Experts of a small language model: vocabulary 29924.
Below are experts of layer 5 (counted from 0) of a mixture-of-experts language model. Rows are named router (the router's row for the expert), gate (a neuron's input weights, with its number), up (a neuron's input weights, with its number) and show model dimensions 0-255. Each number is 128 + 24 x the weight over its row's rms, rounded and kept within 0 to 255. Numbers have three digits each.
After each expert's rows: "comes after" lists some tokens at least twice as common just before its tokens as in all text. This comes from a sample of Wikipedia text that the model never trained on. Tokens count by the router's weight.

# expert 0
router:104140121091163148110115143100126160119172128143103089171156112159108148113147122149126130088112115079075140090145131178082163140110125082156127098169131114107148110142112113157090116136199158138125075138107179088103127108156155113078110127113140113127147135127095134126157153073165125169146150129096123120161123120124137116094128104162138124170171152077140125132112138103137168123148138111140113106140156095096123117125132150166170083144096101098109111149153115116146131101156122151138123098152094166103108180142135164161116096115179141169149161142091147116104100128119102155110114106123134132146156145138116102122136137114142127120110139126120116145128119095160108126157151115104123138163119151133106139098125129113137122155125133124071118117133137120139117093137100
gate5:106139127122098127121150111151156099122126106187105132116109115093134140142115151131102122148120125124137114140087112109138147106091103103086142121159165168139138125128182145157119170114154121181163097125083113112121150106145159120151137126113144140120115117160101136129122153140164099110145151143110081152178137136133146192101097102123159144097146106106130139179114127106182147099141130120150119163108101128160174098134095169160169128128092119189113132120127154124124103135140091136123113127141118131151144127169149141110130100135123133113132095123122123131126136157095114176126220108141161137143111086133124132105080095110149099099105132143103110168104101131129166131151104118149153076130093125132131129112142153116138130187154154143146129127160165149151140137140109
up5:128093127116122107099104131151100131104125109109157134134127130124126115109126106158117134160147130149087132161110128176102133115119090118104112084170146105112142105118155175169131127137116102134154117145148119106168143144097168149101099133177102142112167163090106110114118172104139119154130078111111107121147154136138116112112118108170121150117177132162069142134119096154185104124100129101141112150108157157170140111089135145143137097175113073196159116136085139113173101147133109128166116090128145109096126118121132108163106088131129098153144107142151099120130121101109134164137123098136154151110117130167112115144137123107128119101168123168148107153141109129142128145152138113123135164108110139153124142160123079160116147140146126162145161113166103178130104144095085
comes after: " ", " in", " the", " (", " In", " \""

# expert 2
router:141166144145073091165141154112164130176131101096108096137132131150106142139169107136110131102136117089149120150141128129142103165109104141122146114106113130153115114123148159119145128081110068105095109116145124096103132166180150145121127129119142133115118136121142147122163125145119147133118128128113153136103116144141113126099121096141156142132103116158113075129138098110105080141148073147160122125160165105147182152110128144164170183163141160122159110133116118120116115121118175099169135148085114080146125108133130091114125099124118094079073108131155135114158135143161115136164126088115086134125138113123171142103102133111117087154171153134131108099119111124162139121094096143103093122110133117172120102128085123085130120081135115171147130161096111117134167133097119
gate8:147156128080127126107159147119173111125159104160097132154117083142123184175158145118118123157085124116127117129148116126115179165146080141157129131112156143113103091127148111120152085131106107125141128086087149125136160163137156100110128139165123114159154133088158176157137141102142139160098147110149133119114139125104130140115095153086087133126107125113131103158089101130164149159089110147114133130148123130108080115132099150157141111138132144148151137142146140126155116146103141134153149082134150146169157131186150140158119162150115125127099166161151154103153182159157152145116141121111089141113120115140143137151179138157123145135173091135126108133133093093163117135170075139130133135078111156160147153085113121137122144145147118143081094134161106118115147131137143
up8:105174131109151115057185108171123111150088108117105109083118136120119123121102160111110127139118133112134135142146122172171109159155117146148116070109126155114132126036180088100114105121121106114136121115121141176142160163131162131124128100122189165159120115130124135134129151092144136178125128099122134102100127136141130145114133158127127111117090166136100067161144097143117153132097115103124149124138125125117111091166099125183123179112134175142159124133104129136112102123138127092107159104152116110124099142168113143115128119115143112075123192121107122129155149145105098116161156126179150100129109100131151115097132127148103140109134112136124129140119127133139107112149095122125150088091105135091128135117119098090154122137120130079141098131140120124119129131162124
comes after: " |", "|", " in", ":", " /", ";"

# expert 11
router:158096125118133106155146139178124141175091158127169144140098161082132083151138123088120145140132146114159088153111110143154131107165119130112146131106137159159120127143118108156118166086116155107143106135121108119106102153141151191125129113125086169117129115138135129115141119171097108130091128117115120083113137084137082125106158117091132111085099123148128154118135121138127097100152153121154120120122150131113139121128131099096085108067156124135115133133117120105100111135156145126169125131147155130172166141118140115103124164094125110104118156112132152099096146146120135105184144170145180134141120073089102132124101135092135141152138153141130132147147116117126128085145154094143130094090163139154141166153166129066113103134110112159139155162092162084102158105138137
gate7:093093094137123122077154135112136085140108149141136158110177174103108116140151098140170121135121118140119110152132119105095121133061109116147111154124103155139123133132119158105131108123155098138173152132106109164178087164135114141101135131126136114148157139140083092132105112116117128179095115178154145128141108132171154106093123076137135105106107097153143124137149096112128146121153154138167139132161124156128134094126087126112157182158131111152147139140152122138166128179159128090108118158122127093155084114143167138137129111174097149099089134127108135122156115160174123100128139125111142129131049120095101145094130135170111119124094114129135099103132142169135136117144127091131145100146122109120169149146129121123116120098126183095123147175142111142135116157134106
up7:079104135097112085135118142121128129131114174089135093128157088097139138107122156118113125110107152097134115173140096158157116091134163082125139148105148146125112160122110121108148115142181110120109143086147143132091137112131143173134142149143166135115106120126133151077103139075103163120108165130128136088156143155169136152093138104094111090149147070127119133139125111125111116162162120070134126161184171085133144105127122119094099134114129147159133088127099136160168116156133115160119137144149086115142123129111165123086132149102115105115169137123101141110143107130132065124119128148129121149154094133140149100090147062123106119152145142082080104121066135138133104118124111119114123118143116159118102154113122170096100099129133157145138132136101113111130123115139120
comes after: "\n", " |", ")", " =", "==", "==="

# expert 4
router:126114138111111136124157122119114111139148120089114156112107137136194113124147115114174170119112139118160087132168143082093105116137138151107118158068115117172135149117141102154153103143073103140144156126118066154163164122114108112145156118139131101178109085116132140158080113132096129128137106177138145151150111134134152114138109129108125091150115114123093128145121144139136110115105144105136131174129106119136101197152122149117132146136117112155156152137140145157114122130103153161082092110122082085114147071125122154136171138163139123137130129121152119140132142159134167119159100137089121112123106136145196101150102144130107118145154130108118131143141147138130121171138080121160125112170112091122137123171165118111129117120113120162104131141124085157180143190121126
gate4:129116127160138153137113176092105098073133116128118069141095108144102106143087099119157151108122184141116133148180130092115127106172134127114129135142127170153156109108102103145118109119121146107130129155137100108122100133121099130141108135104198117146114106106112115123160106117157137105131169120111129128132149111167138166136129136130096137111099088140177114125104108149136113152147141153120104124153126104146166110080106196089045142095143112148110084090141165109157104108069138127124098150169096159141116175124142128113147131130130127142131134112124110112122118065141128117110134184108132125131119151125141133130150116104150130175154135104134116164125101120091124149143109107149130148104135103088152097134142140120117178088118138128126149077142122099131124115158124
up4:109162164130108145115097151134080120124141137185169194117106136117125125097163116151125126087087178129139125152140134095128127097126095110105140119093117092109100132139152145107117094143105114147157137123134127140157171124107137158130149091124086138102134109089102120140092079140116160117136113121113101122113098117146172110134134147131102112088169121147110140171109158136116122124113113141132109131150088109150172132088151133153105114116133115088156121137143107137143077163131140118113092141105145143092148121138154165109101137121148154118142130143138087166147174069084155122141103103115136135125137185116133133127149104124105155136124121122077115124091118108065106131111133137178157110148114175116154155142146108087166107159147157147142079149130112115128141157108124
comes after: "0", "2", "9", "8", "1", "5"

# expert 10
router:096099111108119170138179119071115106116117120129093113127128157101152128101073117118175112185128136087157123121100104107136106124150117130161109143106129139120117141121104169087108129118097128121156130097148118125148125115116101118107114139157158148177136094140145125117122082136170139144142140125199125142120132159138127139178113171110162137139097109074136072132168116142159133145141150125141158112107140141134101175129129129135169126118092173114101124133097175128148108121126138120083112132149111128159121117158114097090156153089099137146109147122113116098082121113134129130096139162118099107127149089168153106113114116098139171177110144100150161106129101128153125120141139114110131146091124078130131089141123136181134148080133126091145107103109158108145136105158139
gate8:120107110125108121111129149093142135127129135141126093139148187082106101130120152146123136086129140138087132126116098107095129107159108114135127109144135114128134135106104108105079098140114155166175102135120122093126112094108145114145155091135086158126147111144105126127128099157138114161133108170125188102109147172110104170150141146119161171120158144143117140128150122134153122071106123117129106156140126109097160103116105114140095092137100087142113075103119098109159118146139138144131159124163146108112093122137106139102134113099113185126131140138157153134113109101136110140150109147101139164124149111132112196106155141189110132127129111106164135122105139127087129146130082175163092074154121125149180125136127106123099153123152123099063106140154135120154131108183109
up8:069149148098149106151124152118095142130115102131107139105132139106134173154153148158138144102207126120121117101093115113116119124129109123118122141148141141168181133115097166134128115119133159126153122123141140149136148092125128136099104131132119124152114111128111133134088135130159154147153104142143183101111135142124154122157135126131138093101153141122166135123171167080131145132126141113156145123128170101104113124136164129122075130087095115114142120116135144121095099143140138108115136137165112150118132119119168174133171136151086138114088150086090161155090155158157130096144084121110177089148151145065126077161126155117110127116168160088162143140065127109102118155129129136150116158175138164104154163117163156130119132126100111123114066108129121103140107117121136
comes after: "1", "2", "0", "9", " ", "–"

# expert 9
router:120118109122139169121101120144134140103134130154136110088160131151142122140162103151137139191125096132110111111143137111101090127096140083148131100160103130123103158128128153095098112122172121138151120161092128132083126125140127132111120131141129125137144150216123150121153146120149124133136142107196156120174099105108134148120121112125125151182168121120107164117142108128162150134126122107163118147150114142086110119162114141122121083110123113125125108097107114076166142137133105052132148103130122114108072097135116136141139170138124110153111157118126155099175096100139078150116143113087121124166128114093104164147116115129151166152098126130129138158134109092151186117186151136089128147095128086105127140141114116142151146096151134138087155085146116118095119143121143
gate4:125134152078087146122152140120145128150112140135170175117146127117140165123109133080127128132145107144163066118084122113064165145116120153127189099120135175123091122117144121113146122151147092190094135174125159084118109138110151137091151094157106095085135123131076114141109153154118120089140130119104116139150131148083162132123122154147150160122151106118138172097135118168126079146147092109148117131133121188123117129139135095106151141134116097171134129135108142074144144109132102143103169175097119105122181144150142129156137107149178147125102119150098112156111119163158094115170136141107118105116140109139108096146143154108112124118119148131115133147144104165092103126130152116113168101151134133163139143104140126119146143100173131149130114126147135110142126119120155
up4:127093155142149151145142144143108171148111131142136105139112111133172123177129178122120158149123119158170151120147114114124127156130144194117098103120107145119116153124109164143113097163089129146159185154117109179092177147084115088156114111166067104092137149067118116142095144143103123104115155132117132182154152126113157140146121136125128112077127098099120116135161131148123102159168135124136098147117167139089160179126140166155101110139090149083146091093108125149135141141132157139108132142134136152141118108097146119155108152138144140136131145132146115175158123121141130105102100126135088149142091151118136115140147091139135153083136151109157090130161146104137111111134161096134121091150161135137121123102129108134121085109159143090090146126170115131142110139153135
comes after: " ", "\n", " (", "|", "-", " \""

# expert 8
router:139167114151127120110146120143098121114127103129151116109129097112129135150113180134159123159097116141129149130106116111126124094142176137137108138145128115138133144152109145144183150176109160147127137126134156115116099107107109108165138184153123162131137125141167111101133119131117119103124116110080099146115154134132121102191133145114110136116190107109166152158102146144151117138119139153137154091135105158168154051100161133123167162137119095117091072139141147092095158138116112136095128124143161182094134121138184115084101112143137176130149096108128129175108159126091148151118159113160174145148152157123066115129128121137155148097118146141139120090125161147116141083123163145118147121125144101110130092131145144146128161153120154119107106149110105149103111131176110
gate1:159118141140143129133118160121156088126126166186121117127163129136117092168171089106132123156118116125100091087164094182113146135107150142135140125106129125111137139123158130094097157116157111166132138125116133162145088144117142135113156112125097139156119138129138166116125153108158137150103111142188153131120110106096137114149110125144107115125118115187101139137130089129116185125150108131163125139157153105120114162142108137147094112108117118101108151119156106149128142118130085134152143114140125159155119129167131164102068167142116142112138137111146138057160089153157113133142104180089124116111138162105172119163113180140180149134158112120131115144101169088104110147141157155113109112133160097124159126122086089156121142124081149121140158131117124084107152126091133
up1:085094134113125157129178168110148118097153118087161121138115147125094122163097141162091109089167133139163131151126141129146152124103129137098074186082125113150121158120107084170141118102102155188115100158141110172105166122122086116166121144161140087138103074139148136180142113110126118158134121118135119116118123120123137135110129144138125144151129108127125125129139122088116083102046117136104121161100169125129161141103126140111156123147146140125131123114123151114143133113092138152102125096148112086128153147142198132117130106107165190167132126143138123118098144118094150113129151113132137127122132102132134133132134128112151139108124107116144144129149125158141169144125067109129114123120125148159131129111172104152149132098081118124140081133085116102154113168148085
comes after: " was", " a", ",", " to", " is", " and"